{"d_expert": 128, "router_score": "softmax", "balance_loss": 0.00696, "balance_bias": false, "init_std_router": 0.0328, "lr_router": 0.000578, "n_kv_head": 2, "head_dim": 128, "norm_place": "pre", "init_std_o": 0.0, "init_std_up": 0.0312, "warmup_steps": 207, "final_lr_fraction": 0.1, "batch_tokens": 131072, "steps": 15076}
Below are experts of layer 6 (counted from 0) of a mixture-of-experts language model. Rows are named router (the router's row for the expert) and show model dimensions 0-255. Each number is 500 + 40 x the weight over its row's rms, rounded and kept within 0 to 999. Numbers have three digits each.
Before each expert's rows: a language model's description of what the expert responds to. This comes from a sample of Wikipedia text that the model never trained on.

# expert 20
It responds to: The × sign in ship armament lists (2 × 40 mm), plus prepositions like by, with, under, via and small numbers in tables.
router:506456470504495498514513524414521508531475505543532491534526486526548530486479449438527453559465549538529567488515503493461446519484437531553515461532497532492533521542538463509486565528553494507437540528510576524508385523532571560528559488423545549442444455473502455487528459579547519499508551543499520461499475446480494467478434485529541522523564483537523464480467456552504554479470471509540464513456513529522445511461507534574515514481442511450574568519466451533516457485448489522543565545528527531481497434504486545499485472574554508461482519549550453546496583502487479493565466445477478532410510550545503398555417458468437406515549453539490515457487486536494475451525526483517510524442516491539523574429534463487414586573505501486455555512504504489507449559486543

# expert 30
It responds to: Table pipes and divider rows between text cells such as headers or names, such as Gold | Silver, Combatant 1 | Combatant 2.
router:529481483533495556469486561453503474536523475533562490573520457480537584470446462477565477545463527537526519422525553547469460528477427543561550515492491572541581529551521506540455529565545457524451577534443542562552470486553521545498512498457529566466481475499465427534507423536509467459539524517473539469488439479462501509444441437534548579551503522558532494519451493538410505446503479533510460557441538505521490519495549506550518486488470515474534563550485437510546467500424526522467508535528493537455510443498501550502464478500509510447463547559556441518503534483474477440510443446483520585466550526510518501530467486466501477570509437440513552462478470522477447521542567448510504520454495475546548540476520502487443556543526538481409503585474474530471502578490578

# expert 60
It responds to: Commas, often closing-bracket commas, separating city and state, author names or list items, such as Murray, KY and Gehring, W. J.
router:536463490538499521494538540442569477554491513506552493496499483493545510458442456475547477564476566578538553457525513514456470496555433534564539516495516552522571508539548467506470583515531477558403532518496557554531470488582523554515611438493530536459478488479492440530580500516535508501534547514464570494459491484469511495479477490554521510540526411546529424454474459554484570445496470552499492516456536510526485504501520578551548462473509517460567515509485449521548471496493548535507541545551518537479491506536417535461460447572536537448488527536549453468429503481481488437553477464514529532479559560475517457572424443436496438540509511478520558467507450560517517483538537474524553525471492457537523525432535491514458520567533559505476557567494470524472501535500583

# expert 51
It responds to: Opening fragments of common longer words like min-imal, w-reaks, suppl-ied, announc-ement, and See in See also headings.
router:527439523535425506489446551460572431478530522573513446521509479509556575452442462461507476554441535574485532430491606561508482488515424462512538490476542529535516485554546477484517513563515477473416532560483522552581479551515497565494505485458532531518473430493489436537473440525507476490542550516482506539466471445419510475505499412504543517532562496492539488456458459521417537482479437550516444513476522537585452506458577545539506450512478542502536511502461455557530499436471547556490541490536516528462495440527494541470449484573548529469445530534574497512456519476507457432527507471474495535521523539521526461491463455461480506491503450504522578472494474546487522516561501486528522608446451454582561529418541473466454484524515480474479503543498499522478443522546511

# expert 43
It responds to: Function words and measurement terms in scientific or math prose, such as of, and, total, maximum, determine, as in sum of.
router:546478484520489556496519535460554486541514509528529448577524475478587555462436496507542506525467542560516560473578497488491494463479449507525483521538475547539559513553552463508481553514540453533475575574486541537545423519544569580536533496481515554440449459441476459534496471549538486468487538501462525486502469495478511460419452456528557534518534478528560450510467493562424486506452418558521469573440506526539414533492547522556490506490478544425535512587479421490545471450488573533522528534524487511500534442557437540487471453517500531489500543528525483506480516495476463499545454431495520588487548487512538455551455501458408462537524489486511496446461473533478464491525566471503559522489501470552517524475539472575472505544574560449454571526507467488503463594524503

# expert 11
It responds to: Space-prefixed digits starting a number in infoboxes, tables and specs, such as ZIP codes, heights (6 ft 2 in), storage sizes.
router:546467487509461508508500512445560467540451510552503476552501450507573544449428461471529469605500557540537515457531538485477437507469404565582543463495553556535559522489490487491472541524569468533452588547463529506561447519518559541551537500458574586463443456482471421535530445544544488467485559496465538539481453485468480510488487415526509552495595486538557456462469462521491500479495444517500466523494541542521493512469510521544523475482518535436537545500481442549493433491471530538510545518511487516493511470544486548493478444538463517453485558570547506541468540540473460472550465474477527484430550484527532422518440451451470450505540440441525507466464461549484493469574540457549515564474550476533547539447548448509481556522540507448454565500512502513456455530513539

# expert 62
It responds to: Nouns for a match, role, debut, season or tenure after the, his or first in sports and career biographies.
router:529446536541483518472496529479541456541462566536527478518549439502527546506479432500527408540480570531524565505548551596428453500554488528534517536500507509539515522574491500491456545543593482531489515541512488564560463520534500533516505486510516517448469447498502446542531497538535493489521517509498596471433504426483485487462546486505538542541518475538520463451490474539454547488456462537537453545456562542496499515458539539518560488487502597427533547513442491511546457471471543526489561506543545525447490464512471499517469458560548507458470516525591478497450532453450495419524485449461480510505539525553600436521470470478442504563479461447541528468507463573453495479495563457498487529464548497549568523445544439480445461529547520470454547544438471532492488546456615

# expert 55
It responds to: Pieces of personal names in lists, credits and sports results, often endings like -i, -ović, -ington, or first names like Carlos.
router:553483450569426511503530524467513466564476497514523495538501395487539511423444432450541467570485530538491530444533498550496488476548451558515547525551502572529519517525507446517479581517553501542465517542478489533500457550547559566566545463461474539402472449471450489544496456527518518464502539532455543566496497461430518439465456471500495548504520487519523465508407466556478547463472513523557500550460563518481442525448487493522548497498459485457536527582409502480523458483451545523482540574529498512470466486495439517436462471498520465468478533521515473542493528492463511478521508480447543552492528533523504440563445469464500408525561482503508534505444441535508499486558579411490549553440512454582523531510551462534483535533546574489478519546440445525460461517449512

# expert 0
It responds to: Inner word pieces of scientific and technical names, mostly genus and family names in species lists, such as Tripter-yg-iidae, Ch-lam-ys, Er-g-oline.
router:559452501502484588523491566490514432594442523604556437534440468549549512450430511506513491549465502561523524483484561537474500549491430509523568481538508610521544515526572471485503521529543474564509586549500550531494478470528532536518517477460555522459511467434483525560509441531544450509476522499455539487473462503463495486482498439543541537553539498554542493499480468534488545476498422529487452533438482528529491588475493535503525494503500524459529542567508463535552464505463546500509534520553503541444585499536471541502481437576497551477454540569529489519461536515464459485515477436449573515470535518560470475572432473456472492557498475478531549475452417546477500524523545485501543596472487432527483553422484472480449503553521531468457503489506500493510438566530523

# expert 63
It responds to: Interior word pieces from Greek-derived technical terms such as -met- in symmetric, -ost- in orthostatic, -et- in diametrically, -op- in psychopathic.
router:519459469522457556520491523479551447531465498536484463556481431558562533459510492493530477512459500487512504425501548531430457524496485515524524440504518537508545494500502452473441497481577462511472572551472541548536500541564544527515510447493548531405483488475410454503556471523542451553515536499407544437491504417489544474499480479510533496535518488535539480451509409518462576467459451543516496576463498476537431551462536569500475501538512522459486568526463407529536466509416527577508526498558494531428563468567508498440474480524458554473469560546562435516493547485504453486513449453517486514493549535542530512572448463445477479543491470457532563445464470556474534549529555488513539568445500488498536543417468479516420525541507542458474550546484502516473485512512564

# expert 13
It responds to: Small numbers in sports or poll tables between pipes or dashes, such as scores, records and standings like 3–4–0 or 11–3.
router:545442500531466491476475512447591431556502525531553443537487480517527537465473432463526461552498557531527558505524528507473465488510495550516527472552531519502519501506508406481454544534555501555428531544482547519532426581508550546519526494419540525475452486423479482535517447539541486509484542550480563523487460457409485488491486456492520571512572480516528484429486445516437515465510431533490456505474516532499464569457552529547558460459507518440536573558459469529534428474465508533505540516539553525463509470503508549467446480541507495464493517543564511508468551452464462458543475496479519535455583497540501465520446482459410463550524457490504518486457482558479532496557539392525539565438519442526575520447556436531471543538527547462474546514496518581448500534474536

# expert 9
It responds to: Mixed: business verbs like operated, owned, manufactured; the piece ott in bottling; lowercase c; digits inside map coordinates and degree values.
router:531490482539491498452417497496539462571481465540528448552462483495514545432454464432506444554464545519545578459474559530468421522454450517551519463523517548489518482503544479478491562524537450503473527531454514518545422544498544501491537495458560504493490458463474419485560430552521504488525554546478568455463453511461504494476481426551558534505575459513522464486534493527472517488487389562505495516480509545456439505499530514526516494522476561425572498519440474534536486477482531522489529523535506524446484463514448548516396417567509507480463549545545424475401577483481501489549485466469564553457535558560528481504452446455490494534466427490515549480484464508492501427540531452535514548421490421523516556445541475494471544505516521480437503536502532550446459498510536

# expert 21
It responds to: First syllables of personal names, especially N and short forms like Ann, Jon, Tan, Ron, mostly Asian or Slavic athletes in results tables.
router:510471509542494515439485612484541460545478541548530495540479486485510516482462438494528515509502560564506533456508565570515466463530489550530554514536547547532566558585524503489454537553509498532479559554469537513498488569517557573497533459414476511466490470482489441527516453539466516522521536477489548509507444447507484447457421465567540550477583516530502490457464471538471533475437488554527476494484534550504478541445552550557543503505454500479585581520499502518538457450466555516471518525534526546450512481491491531510465457531457519497436519483487431539473525487455476476533494505394515524529596526568568439521442422449531435530561464450481523443537500544469475467551531469503513569481556440571519537515588398483477446555504511507480490514474505484474478527537529

# expert 25
It responds to: Early words or word pieces inside proper names and titles, such as Saint, Human(ities), General, Natural, often after of or de.
router:520446533549464519479473535467531439555492535534513461580503467502537518504471467413524434513442565535536517466539474523479436508532453553547571494472518532520519516584493463479451546498541441570425562539464543539562423518549505560473515487415524556461512468406453495490533429585479518486517496535436549470479475461493539455481478482559531520528549504503505426475486407530482559461446479546454481566486511554499470512537502518562511463443500501477490533539446475499559520471464525541498535519501495530444475459562449486474466491556508532457456539528563461496457522494467496442598418461479567549459526548546525479540487506497517451503555493424478527513481467556460459484509537437531595525501541492548517498502557464514489518520519512471448509575497525519472456550562555

# expert 39
It responds to: Opening piece of foreign first names and surnames in sports results and biographies, such as Laur-ent, Margar-itis, Fel-ipe, Hern-ández.
router:521475529531417550495523532484521429547515494516524420546490463486520537449468480428521480578477528547570530437484507563519414497539430516521557487531559583480536511528468471469492555573584511533433534507471492552507477518551527527526509484429509516474491462433506486536527469538517457508560524565496521483535484459464472431482479493511530516532559454530555417496490487528472512460491484513524486498501525512535503535492484524511543397452471510456546531569448511503573510505406554491499539503476514546496515459534506472417447487519500526465482550486518457504471535497488461480494426485476524585530550507574501436530467471454435437519573463438475579490467479532456498477545518447490565594493511422581514479461583448485454531583523512493470498495473469568487465545494565

# expert 35
It responds to: Line breaks ending infobox fields or list entries, before the next "- Field:" line, as in taxonomy, location and biography boxes.
router:581485489523450554473499482481485446551524475534529475529499444518515564427425455484547460511417523573571521466511548521454482523496422558532551490527543499517584563525505452503471512539522473544442530500497511484510484485522571508510501493497526557460494460499464481511492418579496487481499552532510535531505459496481479477455473471583526545554567497533517460452456451580466501497446485562524446593475495517514441499492492538512554475503492551501567546492495466519527485445456547541500564565514532544456480512536489525486452439502496519459466541527520441519465593476471454446526457474485532535469556559556537476518490476426463486531473462482516592469457490549509495490526525391505580569417525517522559550466575475508528548536544559470493581570461466539477496552494524

# expert 34
It responds to: Country and nationality names and codes in lists, prose and sports tables, such as Germany, Argentina, United Kingdom, POL.
router:516441493539463486474481472438539424511492496575537444561558455499513505445420496466530477527510522517584572434536512499449477498537496558526566467491526543509515542540558469509431566539540492501443546474438499533505462528492542534540510472477548526452481461437523454544518442529583466454505522529520514550489485458495488483477452453514474506486558458546492473469451439523477528437488504506533473536473563545509509537422506519528534462459502555431531545556448472562543442515491512553545549540522517553422464419552491495468494428552508526444430540549515457489484539444501483451547454460465512565493548492545501449565456457448490446510503488481528533447466492541424508516546545453527571523450503445535528482465550463535477519503490607498452593511478475519429502504539551

# expert 40
It responds to: Line breaks, pipes and first words starting list or table entries in discographies, plus one, each, lead, main, as in lead single.
router:554448483525491506492493488477545510511487464526563449520483418524537535463426471465523489533473529544503500410520566493471458469504425553541524456531502484528577497540495501501457505552525456563432566554498563519579450525521529509497517455438501537457494457507492485552510440526519494499528533522451533517477443472480532492435431480534540487556563460524558458467488484528410522443519485516548427539466553535533427510453512538558523442491500570467521528521473477573491506466436553554472575485525551524454505459504465537521446456575508532419503497488518481530463560478467505488537425479482525566434512562550564419534455437469447433492479446457523543493455416555484473509551508470535558529456514444575509526447493473538458516506523512503494581524497518504474433545496548

# expert 15
It responds to: Middle pieces of European and Latin American personal names, often accented, in athlete lists and tables, such as Mart-yn-a, I-ren-a, R-í-o.
router:562495444538440507507537564424517489579499535574528455554483407499503523470437482459470463510432544510571533454532499519449488486542458529510573522545486602536549547522538451520451537516549497541492545507448515554498437537545546529494517534439500545438454491472430483518496453556543507533488537517526566499500477448429470505488466475537515525534533449523522488540447436561461591433468507531513454535487531528474450538495509512483504490468429478469529549537442514541548504464502503510535506507543527515460534456538446485468440461555477518456401531574525488546438529495478426472485456495460524551549552515626522411555526428472507432557561494467490546518516478525470483463519540431512523518473507504519562520505517454476478501553505530521446493580459518497502476522496495

# expert 44
It responds to: Final pieces of personal names and regnal or generational suffixes (Jr, III, -ović, -sson, Singh), plus digits in grid references.
router:496451486480473508468492537457530431531514501521511485556505439540560511439453412444504444572504542550540510457556512507466466442509440534545544535479507544480556519532533461519430568516543466510465522516430471514506400498527502561550526427444487569429409470488501417544547465567505518485503516560486572545457493432456515479489485464517537521524553484538505404490477462515480526454486513529569477549464568548471459535471498547540506512426487543403540583538494437512542472492469526530527555567510480537477506490498486492484464504533519525474489521519518481485462532525476471443534462440481505547482530547569538423530406414405511475549499480466556579481468477525524463501506562470508542568475491466516548502435496483504486546533548533527467507538483501520457465543497511

# expert 16
It responds to: Mostly "the", also its, this, same, entire, placed right after prepositions like in, to, of, at, from in running prose.
router:509479516603484508468498533450513460507504518561549463562502454485576540489435457502569496523440510552572538499563486524492474478498483520504507526504533533477565528513499462513463548513544442539477579590480520487499476526562529526520529472466503538484468481478505483513500411555520488536537563538502545528477441466528513451412459504516509556559512481558528460460432462506419506466469412547501467530452563565509502503474555555501525493448496542451550561552470436465542505447453574572476500523537527558464452455541447526489462477533488533481457560514517451501463513517467507489545457464472529587474591506511543420518480450474440467553531434484485544442478477542459477441542568454511573508447507502511550539475518506553478520504579578493488508567474469541469479552538469

# expert 12
It responds to: The word "the", sometimes its, their or these, after verbs and prepositions in general narrative prose, such as cordoned the area, through the towns.
router:533466509555493535468498514442514474516497501562542460554464475489552575480447471472545472512445505590548545499546486526477450495498448547555497501548532570483549507527546478511475565533531449574474592538468487504526455505550535534514540454434526527481437447471481470532539452536570442511485540530492525507485443472505516463431467470492509541540504478563545443469438452513444505449466430547505469511477584548495488553451520554473526468446461530434551548552480458524524514469448591542491540511558544537467496477510465543479476460543501530490441548528520433531454525477510470493523479460486555555467558484473551457524472453446439483490492448460518587460516454538441480494536586463503556508454514463520543553463522455550428532534555579456481534545461501558455454561511482

# expert 61
It responds to: Prepositions and verbs of motion or location in narratives and shipwreck lists, such as to, into, near, from, departed, abandoned.
router:535443479530471516422501511456541472590518507521500465531513480471574493475481478473520453531450549555513514482544534558489430461498447533534509484563523531492537524548517439475499522512544448534465528550432560527531436520508565556516521458467511484468429452441429443530524433538546503475510525532517538507429459466427513454492458481532572573536519464512541451483458459560460510470474476534461461540449529567536458543469569539514546467442485517422547518548465444484560424502463504567485545536519506541506489423510486519453448473565535545452488518529575450507467522462429474443547462445479508525475505533523494481562455479488454475513503482482525527475530432533480517437549499464520523521451528477564538522483532458477449570549538600551497569528428475547488510551450521

# expert 26
It responds to: Commas and semicolons, often fused with a closing parenthesis or quote, that separate items in lists, credits, titles and descriptions.
router:567483467497478541472487517481526460536487495525582438510534462489580550442515448469567441585457538554541508468543493509402480497554434533569534500528514531543554531522546503533503553532524479553428550525484544565509500494553511527537534488477504523468469489477486447547552492516532536516529560562463527492465474468423509466449493449576554532517519440549498470489468486565468554439458485527490507530478586505477495502507537571536562461481461559481576535521498478515542450502452587512504556492557500555461489464525465505488461420575495560424490542532562426466496521481502438410546465454504524534464552542502523465572456445415501448545507493453520536468507453538489481522542501455531551517467494486535532515474517463517476518557527580512476579548452502531485491518503553

# expert 31
It responds to: Words inside quoted speech, reviews and song titles, often just before the closing quote, such as film, album, is, you.
router:517461488546487529489470512466543465560472493562604496563522470515515548442468444484522457546468560541545525447578518531460469491531474550514541490506505548544549517524529422513469517538558481549467535528476522545556468532513534557506531482466533545451473455484470482549518459532518511486512525521457517491457475468431486440479502447517533551522539458561514463503454437505453495456504459544513457555470553538540454541436501517487528408473520552471507523521470455494552464471441513541479582527537536523399498475491457533519488477539525537443480548529571452461461531474476511457552503467477559549463530531539541413546486463476438477538474444475502507466525441532461512506540520435523550558418523496569566526422549478579462539557572520458486609534496523568465475543465522

# expert 23
It responds to: Forms of be and have after a subject or which, often passive, plus adverbs like eventually, newly, officially before participles.
router:521452490526457499465487554475529485543504449556565451569520476474561586492475438489525465497465514504490544500579525569450420507558483540510528514505547557528585525499534455546457531568554469547491541547473530563515441532566544528568503477476499542479441446472480472575519473531514500509494519527503494511427399459469498481456509467534558544563563420515516431486470420530488571453452504557506449571443542541519489565466514536495549504493454561453515548512427458538534489428470498576505533526525524494482568509480485508484481447519469503496495543527519463499480531481463489460530466470435565513487492512559543471549461458410451454531498474470522521459484468521491511459509526463522515535431489498530554513448537444534474511563524498476477576511453465562469505569462591

# expert 28
It responds to: Pipe separators and header rule rows like |---|---| in tables of routes, game schedules, discographies and politicians.
router:549440509537500512469507534448506459542510508500600480496521460479493546491455445473535465524477541542580530444532525508460444489529422541564582488506529584516587493570534453519442533514543460568419568537441526529551473546520522513519554474464543509448520468468492463515563447513532526441497541533506526498449437432424492444463525457556487600541564466543505472439464467522457528445497459530525507530410518543518503528486533511530536480457484521472562557532463438535530466493459516549482549481559524521482538495494446504501449437541511532499430566562559470519494531450488483477537440472447497534481559506525539493538453433482498455550528465431499564472480464520496466465511543461515509503475506467517550523467534472501476572528543578455450524566482499520430464531467537

# expert 57
It responds to: Backslashes starting LaTeX commands in math formulas like \frac, \pi, \left, and compass words like North in place names.
router:540466532536474510512494500468512480521497515530568517589493485512549538472410466474546455563468562526547534457524495509521477518487426491536552512523477544530549582522557465550476527475517475536502512517471551539543443525511536550530553439473580534490499414465486468543523448547518465472541532515492550517498453428480530497481471471480515539546574449551534490474465470520385526397478449463503448546485541530537455548409519524491493431474493499487511543529448469576522459499490567526523578516533522516442494454503461515523467440511503554471443515479512435490493533472435505454506486466454505582486525479559499458562465445449437479479529473417510526455474416570512457505511518448564617524445486471541511542450533438527464543504533525531448545525475525543462469512508499

# expert 58
It responds to: Month names, day numbers, commas between day and year, and in/since before years, as in March 4, 1813.
router:541467506524476475458555554468570466534492538499538496500532450467552527434424467486558483577442502515519495474532485485489477524505462539567537469517495525522520525550543438497472567558538466516461523519457513489523454549571513558526541483476541572445512473443494455540515456541533499462562572570527513472456503475447532448458489479556538527538568455551527421410451489557423589449497460505520483488476553557542474519453541505514510465525528556451541538587458461507516465468431533509517488525556499525475524472515473553490460487534554518440459518540588475482446511474473493479544465417476495540498588526550551436551454494466430478498522450469555490466447461581513461453555519458507541535473556439535525529458556464497476528517527510522447485532464510538456545530460557

# expert 38
It responds to: Pieces of football club names and the pipes or parentheses after them in squad and transfer tables, e.g. Rovers, Town, Maccabi, Hapoel.
router:575429499538494495490522495459507448542493480516519490525488441517551535417467486469511429501496555569562549449591517516473461426543452568514550512550525558515529487527514506512435549510613480588425539490473506495513473543519525511519557474443493498468484454470481462515553450500532479437501492584506557511496491448465513445475452478570516567515495474521504420449469438536464531404460471502525452593448491545494482503467519550513564493456482541466532566501456483536532443478490487518485565556495513524452536483516484495441484441515530513481427560525522463543486532501449463460523484494496519581479581521550523489563485502462513479541514510469568525468437475553507459496504539478505533517470524421522529559480504484502458533587559572469473549571510445511467473522534585

# expert 41
It responds to: Pipe separators and country codes (ITA, GBR) in sports tables, plus capital M starting names such as Moldova, Marilyn, Messinian.
router:484455524511440532490513531447528468532497533512524462524488474507535502477472448477503454512458566508537556432501513543477516459511441553544535478494521530558551501544560467443466601535594480561432515529455503555548432523500542527479516462443493507491492458498472474537581463570542512531528525562502528498489448415474481481458458507536537505492571456516498452478464473577448514470451482495471431554499571566457456512514556532576516497461528528470536556590497456593550481490467521555508550530566487532471499450570469507471442469526527543478442570549497422519499540463465485447536475404461491561476561527511539496548511516460466445564506455475507543466465456525482518503541524436503517538480504432539532549491476474527448577510543513511469552521448467557450477545516555

# expert 32
It responds to: Digit chunks inside numbers and years in table cells and statistics, such as 6,800, 2412, 1996, and taxonomic authority years.
router:497471453565453515541485524418534450551483514595542443531521464535538506454424463476545463533513533581574526439538510519460482494474453560524540470505505593480579500506553454460479552522549465487469548501507517497490438499516517517515514482466544535447419494450483479550519421519549508482488559524491577546466497423422484450421526459491496534505556462531541455455501476532491549479524493495466490553446542523474481564443467549512514508426488547477523552535457465517534434498422564559528541563562501539440505421586478518535482428521510517476481534554549450492492537443497491471534453480488501540460544518547504412516469479451487458532499497502524530437493468541505480456521508460506588561457494467570507543446534512532493548507503519473469579502508509543442528507529556

# expert 52
It responds to: Conjunctions joining names, titles and clauses, mainly and, also &, or, but, while, as in Bosnia and Herzegovina.
router:565494475523463518460463545424559463554534469517540486528494462497579532468471459455536461528439549522556587504549551476488473464526449528573547520537533503508535536514566456468461546547515470516430542556480522564514476501507554549556513454446524554451482458458467484536565513536558499515487534525499508485472489454474489487473497434529568526534567506535525466498479412561488527469436479502531480529452539522520468514478550559552563439474462533514543553535490480513525492489448557525530568482542508539462550464536450518466479412513497531470456512521502450511456569454468492472539433447487547551475485513544508432600469439408500445522553436466540529448511449529466465473525545473553564543467495497515563553428522467500430521525531526472442561529454520515483463556476532

# expert 46
It responds to: Plural nouns for groups of people, often the final word piece, such as soldiers, students, players, respondents, Marines.
router:520421509540489527447440504448521454534486462588545449550560437475512574493460424460507429525467552509546561470559526539471499497521463542534554525529524539566541497541511457516458528531572437546451541537442532561518457541530510522530533467484534545489484452432513442527514482545596468497449537514460539528477467434474515466448467426514517520525529475483522489488497430520475558460504465520542448527459508547508434539419501515493547484493468590462540515559442488495563489488470533579512562496559507530443494458494502495503473501522501539458466565547505469453445560510462452459508457488447551530518515519533545407520464448452460488540498459444520527462477500545441528529566524492544539538469469444531546509440533459538450559508529561455469551525494507541423524538479536

# expert 33
It responds to: Closing parentheses, periods and header words in sports and statistics tables, such as Res., Viewers (millions), Club, FW, MF, Opponent.
router:547449515524429530488474505467551452499470522531563480558531439485558528409440482454546453549480586504518537492535535503473468458528470523565540506573494513523540553478558439477457536532535468539420552581489528509526422539554507567492515489472465526444458484465456414509491472584552457482503517523479531508476506504502506480418425483498505532557494459534532481444487458511496527474496490503506438572492531515539484559464507534464527435474489547448503574555468451499549439495411487497505536543531540505433509469506484545500487479498535520416472519485520399481484517475445504384583463492498539569498539533557535480549484481447464474547462456472512547402519492565454486512551517440512517549473512484511534566477509480557439538493545524515461553535463468502468484518512552

# expert 22
It responds to: Pipe separators in tables, especially election results rows (Majority, Turnout) and filmography roles, plus opening parentheses before years.
router:556469464523494516501472552474506461534488518495610416535475443518526525508480459498501487513504528551535538425523506517464442452517403539550576493528484568513532505533534440514460525523506470561450561519485540551500472511506515484573565490454518521451515463486492451517520443531518475485509522496511570506468431491398485496420463434540520539496538478537536477499477431535429527451454486551500478560454534512506490506468562523540544489486487543462597580526479409505563460512484517545460489514552518579442492480500438523467456476493510538420492530548592467486516528500479446482542460487501493571400593541515536479531447475482499479537514444473537579490469472545509513488521556472569490530432487465548532503448551504529468539512526529492480559576493489521464463519477592

# expert 27
It responds to: Capital G and other single capitals or acronym pieces within product names, game titles, country codes and brands, such as PokéGear, WarGames, GUA.
router:517480554464451534502501553474555427586470527532501437545522477521544522434455482474521458558524503500501545452469556512474458492462473497499498480512583533551532520581546479479444567568517499559410479545494566512526491532519498566518495449460527536458499451478481463584549466522593466468531539496435536553539467480516490492511458469539530554518544490530518483465470496517443506443484464525536467558502513523522498559431538543542509462457519530495514533518472433528554472447463506526516523498505487556472508465504491506494485462547506538428455519566523424505447548463489495459512430478524558538450565536557509473521427452480423467529460434463534557463455471541479554523509515458510578590450487455516520553459502423524448574530539497472457527575463525566426453516543543

# expert 37
It responds to: Plural endings and final pieces of concrete nouns ending a phrase, such as bomb-s, bel-ts, cir-cles, or trees, levels, cells.
router:555418485511464519436490510473534468535465474590540489560556462544519558468487473501522429547475592551545585466531552554465478501554461524557529528484547523524549490574561461542477520517585445543484521527480507526534452543526546492535524514486541499457442484436448453524514465543561485510486542515456562527459485446441549457475485480521522526548517503530529483491483479538470510487457458533534458558457525535505445525421522518513487491512525561403530530537470459501577481495470497587460551486580487530430512468479476498538489489556514526448485513546584485465464505524467501434539493456471484526498509542547513382521441438454455488565473480461508528464477483561450511494545549485507529533459524445589529523455514442529471535527511564484452551578460484531455488528462555

# expert 19
It responds to: Adjectives and nouns for material, type or field before a noun, often word-final pieces like -ical or -ian: civil, stone, industrial.
router:522454487520484539481440512499511477543469480581548474576570443574557554455490479515540454524421555520556526442533500485482459466538437541529564525491497492522535506548562418513450526521519418496480595504441536530509436501545525509504523463467550538479485476490434473493551425553533480467486552548469555497474482460477514474506446466513481526539526486548520464497464440530465540463459428521448490534487498592462459533481487516517507441515500542461522495538463489499571479505486541560479511506558524515420516477595450523471486460602501522482466538523544490498462530505470505458535483434480545581474560510538556429536455456468474476495494471464497511424478454558483453509496533457569596523451493437515506517478537481488489538520491601467385550535497526524470486534533536

# expert 29
It responds to: Cell contents in football and election tables, including GD, GA, MF, FW, percentages, zeros, dashes and column separators.
router:523461551565464506471468513423566418542501519554535488571502469505531538496488472512528473603511567523519541479526528510455463461495427507532534528527489535510539567512544452489484522538579467538457555528480526530508425558533508555505534446457505540484444483473469437546520474547511501438515589535452560524472483491482515432464470457546545552519558488555533480478486467504484505436501482504544463548473527541553475559465513533522522444459499538442555546553462481519566487494479512533512573518557541518423520490526465507499493480534498519452461536528540441480473553462471480427538470491472508605480598522572522465533432461471431482526509440460502534471517482563447499522553521453526549561479540420518526514461554479559443550543521560485479578534422516524460519545510506

# expert 24
It responds to: Capital letters and short word-starts beginning names, codes and compounds, often in team, racing or aircraft contexts, such as E, Double-A, Big.
router:550437449501501518506514519456500489541468472498539469548521467505555583456456491478507428519417584547531505451521551466527436439466441508547570514539540495532567585570559468511425550538511462503484577500503506504549467553504509533470503476475513532461474461494497459554529498539540471480470534559500560512502497451473478470470493499537511551540543408513485456431467479512443545467465450511506484611462526534565476532432520539519491482464540499473493545496471458546535448447494587548525548482527547552504487457488510490496464490527561502468433511563557525538456512490483443484547447485497485546455540482547544435599432435453429462515471495459540548489459457512489449488520529436525582539462513498522530536469517459519464575542520534475467520495466476535474419559454542

# expert 18
It responds to: Table cell separators and semicolons in numeric tables, especially the pipe before a chart position or statistic, such as Billboard | 8.
router:557427450521479523474488534432477434535470519522528456512524462497536560497481494487525470542477566481532558469539511514506475450518446527562547473549558567514553484554513448529471528548560464552436543518473522580547452500528503538520560488451539538436453463500493470574511471542561481494545526532478523482514457449422515445420478474516522530516525478569484487479477480557442504452495456524464452531451527549556443510450554531508526481454489503439488569528482468526577449486471546558537586492544502526463514470502424547507465459513484524439420546527546463459471564481498500437532435442455529582458520563558517481535494483451460464567505498450502546468493463538451514474545542450505550509417509483548532487424524475516456531514489539421441520559526460493456494544498559

# expert 8
It responds to: Opening pieces of Latin- or Greek-derived technical words after the or a, such as psych(ology), inf, aut, investig, jud.
router:539489556538502554506454540470518408497457529588567419550477464519512502455461506435500460517470524536516538476488561537486477506514473514486523497481501549564550516564506461481490552515566447530475604533502536557585479519560477543528502490482533525494455506496490473625511469526565492467509501502456552524494491490453496517461503416521535556539522471523553478469495453521451531447508435555498475539488499517580476527470553513484504417494501493477534521501460466498514447477458570537525503500536522516450556489545463530431508487570495510444431549545595471487479546512491463462528445456481569522464542499540517467521469437458416523505529449444542573480466415544484437530541533457490511622497465496536525508456549431509461546510556557472440541536478524552497507532528528

# expert 49
It responds to: at, on, over, in and month names starting time or place phrases, as in over five events, on November 22, at the colony.
router:560473490547501508490510489478545481530528555511513452571506458511558483470444476479552499544446540538529525490566505486463477470520497475561523462521489589527514537527579473484436531516537443517450528535481476514579470587520506596501526473465511532492502428440463470527514456532592477468547564558547498483441481449458511475468476517513533583553547476553535463469451433541440521448451444546509483512477571541529481545449560545527545471453487512460527558573481458504514462460393492513489516487531512537454496441501438541479478493511505507436423577536566456515437537454445456482553489490503521554491592549523534449562444487465463451497492475499514528433465482542466464458536542472481514508482519513538551515509526435521487516531570547509469541552416449529462518541479521

# expert 53
It responds to: First pieces of longer words, mostly Latin-style prefixes like am-, sub-, ad-, inter-, as in ambitious, amendment, amber.
router:529469494508478488477480502489536437535480524546529472501496408539522547452461466468519432542434526503524535473518525502479516477530442520507581523499502540552543559495559483533509494536543443550439609505461558577566463527527523565503513441460501524496448446473486482571520424513504493458562510514500524477487422495499492495478476453516540540509540451529573458529491512519432534419477389516465476534480513544577518514462560503503551418501461524497556547542495458480534482481451510494504508514502512524466569424536479507524459472531555526502456547539577486543477548484511452491519467456488529553453537508553493469554499444447429485543517416457513547465469482517455479465470520456521567586485494496562542521444569403445484571500540523484414538520488508538451487561523555

# expert 6
It responds to: Short word pieces inside or starting ordinary words, often before suffixes like -ic or -ated, such as Dis-in-herited, prag-m-atic, Runn-in'.
router:522445499508507547484448568506560465534484511519525503523462451571571524454459491437532479508474542508502539480492579526436458488539472546498492486546518549550505478518491444490453507537577480573486573522480535551527512542514529546472534460469499570501504490493480448548489451544527542531573541522435508446451499480455509473464459444512518525492519514519514472416477471517483585431431506493482476497495567564516465527481522522565566452470485491470539520577469505528556482464496555544472499533549472538427539485496468529472478487528517514461417569552608471542499515489453484419529483484428571558503535572506502413475500457418502452503490440477508476457548444561476519526532544428477498572475441450575533541430527476494512540535531538478427524563427496509460475513505541

# expert 56
It responds to: Capitalized first syllables starting a name or title, often after a dash or pipe, such as Go(oge), Le(bedev), Fre, Pe.
router:578477478553456492530530495459501477520517488519533462545499408444571552438480488455472517580495515553563503426504582504474469486510491542531538477566537529548533528536520482535484505590506481548470532533459542548545472537512481550476505436442527489470518477479470431520537433505609476464573547524481557510453473453444500487439487465501520539527545512528523425508462449515423533488459496554532479538482534530585457517500547540482519434507489517481526542525454513492527467503400556506513522549514546547491484459450491481490443442488518522475484515506540481549518549406517476492553459496492530524487564548607553435570442449474435451516458478480510578507493452544485481494541532502526516584467503455536527539487541452510460574575500500490506530541486519578481430523482545